Experts of a small language model.
Size: 9 layers, width 256, vocabulary 16384.
Experts: 64 experts in each of 8 layers, 4 picks a token, a softmax router.
Training: a variant of Muon for the experts, 4285 steps.
Below are experts of layer 3 (counted from 0) of a mixture-of-experts language model. Rows are named router (the router's row for the expert), up (a neuron's input weights, with its number) and show model dimensions 0-255. Each number is 500 + 25 x the weight over its row's rms, rounded and kept within 0 to 999. Numbers have three digits each.
After each expert's rows: a language model's description of what the expert responds to. This comes from a sample of Wikipedia text that the model never trained on.

# expert 47
router:516464503484499512495523468561500465519498499523517493498490517534502502483495496456494489497478569494438467510511444482514480496517488505507438493489473511435515476506506534492453529526474495500520556519485485519541459516500457503499508512501459498494482508477484480538496438525507496482477496516537461531515510516445503508548478520479473501478506536556473520496486481497473535522479468514513505504512561459517487494496522430463536488513523536458519533487515466482479524469521512481536516503517479494522491525471495534531483514475510504500517512541482481541479505511482494500480499468493533489525506497482494482472473505550520525469461497491515484517457461508482509456512461481518511510498457484504493508478499498536486511481564513522496492470465515504528525509522511
up0:515470497525521473506485493480494509487497515507489484521455537513520469543481517542508514533473545506481570459478521507483504505476471479484492495468516463502470499502462490488507507468546499485488540524545511509484452502460493497508496510491482488500539479483476511506515495509462543484468519490516495505473521495467521519483474481509466471477474513526508473482507493511508499542504471463473480453506523516491500477559510500474500477497557506484492521536537477535479512504514504512487550540514510524471539503492515571524516482467453482501490455524524556538460516509488473480486516513504485501502481516467492461551507504485535517516517510477545530503500458502504464502477481504540496493481480506518536501511422466484502440460500485524486485476483473462531468527476461
Lowercase pieces inside capitalized names and headings, especially right after the first letter, such as M-on-k, Z-on-al, D-own-fall, Stock-ton.

# expert 63
router:475480536497444501479494498455461511492504461493501549519454459520530461512485531553466513484522520500520506474494521489473470511499515514497534543496497474491499516496527504526496517493527513470458521534505491462526482472512479501515499515519535491425516497497477448528518477484495504503499516486495461497503529473525507492502524524534533480469454495448475501498515535497509474502509459481472492512480487508458487499505470499533488551527461511469497434489524512469505507521488518494526517517488526519492525524470539454554488525479552500506503471501478516505533470502495487496483511505466538525460510504488538488467519511492498485545482522497539529538509491477467473528520471494483468506478565511497494552534532507468500480497518486486532478551497521508520459446487530
up1:488500452507470514501485461473454512507494522505488469495509508505469539455467450462517482468493500481492490557518488436501459503455490528496492514479497517457532484545490507493530499476483528560562558483464494517458482504513529471531505483465516477520535495519479530502513513519508491469491553501503505453496479487473536495490547473533529478534487510520515443485514472516476522495487473497503499493533513478525479496491445505456509493456496474507499491516514500543495513495507475509522540499444524505508539497500510500475535459514496513454474485474542523514524457500479511515526507535510504479499509517501506505504473500513508481553486495464490509457494492530518504482458524509448503531529481510486463507516457461469513534532471532535503502494473524522520517523519500
Common nouns and verbs, mostly whole words after to, was or the, such as show, end, finish, episode, play, result, game.

# expert 28
router:491477472453492510515478531518509500566463489531545520440483540542492478513483489564499499513543521487467544462506481514489466465496474464516481537515520504481508548524514481540471502463485522465518505519493529530470440522476492478503510471467483449527486528452511496500514515545499495463494524489465534509477504500497445511498499548510478527479477514485475531518476466532511540491491532491512475518491503482498526506545567501473518524485496492471509504502506511506550536473508502524530497501517528507473489458468508472476547441523512533471496519511520527516490453505524502494538475485501523470487504500525553472476497476494474520476475516456511513511502480494508477506504465474502495487518465485485505494493526542480516513505491470489516478524515511514557474500495517
up1:512513471534530517461482496477480552521484500485473498487481466503491502513509500489505488464519492527530506504486492523544510489514470506482515497508516504508495527482475518503486520450481520532508493533518516485544521544563508504492480467531474545487502534490498463509459530533504504496447491554479533500461485479472488502524461543521496487517517476484483498469515541495462498542507505527468523446497450514496505463492524485509489489511471520467498507534502474484481513510495518520536516496457478516494516497506512521537519492488499542480511521478463478499454541497488468542540507518486485504511455508485532536511415511536485445497477491505458485486566506513522503508548475484495492504540501491483522513488452525442545506513505504476496505458476542444492502535484493
Opening words of article leads and infobox lines, such as The, It is, is a, known, List of, ==History==, Personal details.

# expert 39
router:469483510518519479475475475473519542517502474492517512512505499505512482466527483505509527476523514537463441485551507512481449543534522502499530521459477522501511479501519519526509503519509470479494498554530483471507495489522514505534526520515565508493492500497529478522554552487493515482477481502530518540478469480455484475485474516472556495502467492500507518469541518526485552495496472459465472461499513494470531498459475541509458505554456530529512450488475496502483504474493490522502494526490537512532493469490476529533499487518503470493463509507443510479501511499475507518477457495484562516458452524470530480471527498494494506549464492502518500507449490529481518509499474455498462473541507502486514504501495489484479539498526519508515469493482519487458472475495499
up0:503507484518542435484528492532474465510531509446490442471539493476500508523482522494525496489518474501515540552446529514506516502533525530535520465500472462483506506477506471459527499493500482526477501512502562475525532503473505554569499499495531537489509495461521514446490504538516528547513487526522501477493494477492481493457504443515513519510508493464495461498532522517530459491535470504493481480521479505505509480484525476471486515497493492501489446509477498527471519520451526499504500530514485515511521492487503464512512489510496558482504531502481485485491498500499481509505519487526510495471488527521517499469489492513471535510559494526510486465510536516444471513466518496516518497500525518482509479493495535502528477515430493513535487432510478513543539493547516
Endings of verbs and nouns in running prose, such as -ed, -ing, -s, -ers, -ated, -ions, as in disorders, applies, follows.

# expert 22
router:498530509509487507496486468524478506441491518458462483509503469506532514503520479500518440511487478516547506533475491492503534524478523498476519464498525487516479515496507551441497459482503452475497505499498491480522546482501530508454476487549507496476496502554522490513492529505524492481494489512524486529523523505458500513517526486488487494487479523542493490488479499514525510504507486531512538476511500449497443466508502448480511473511527479513471537531538534469491461495510516506516480445494443500505489559518496524486495495431500498557515505518489489523528517515522519491477531523525485463556525495466439528471473494467487498530524516507510470484471505496505534503473490462519529520485486488486515488513491504508495477537511503473485541466422521516506533523541469
up1:465480531496477519513522492517494469526479540508506514466527560517489527474518510514512485572521478496481502496501484479528493562514501473484472458535487532482464515513528523447516490485495508510496529519484506455527465503503531516501482497493551487492503516509507498450520448493549494492495502437459501470467476532494511489528555509481521511524479513503488491497448510517482522527509499511478492484519463527481479488416454491484486518468485472524516487495532522487487509499501524480549483510507480512471499523509490503488491519490518461432504494497466457550543482486549520496525494499497520483515503512452481500522500523494479554499492517487473488459539495512506458476518517527520474498512528521512512481482495537491476508521484466499502536553559501485511500451526479
Raw byte fragments of Chinese, Japanese and Korean characters, the piece ut in words (Donuts, Cut), and year or coordinate digits.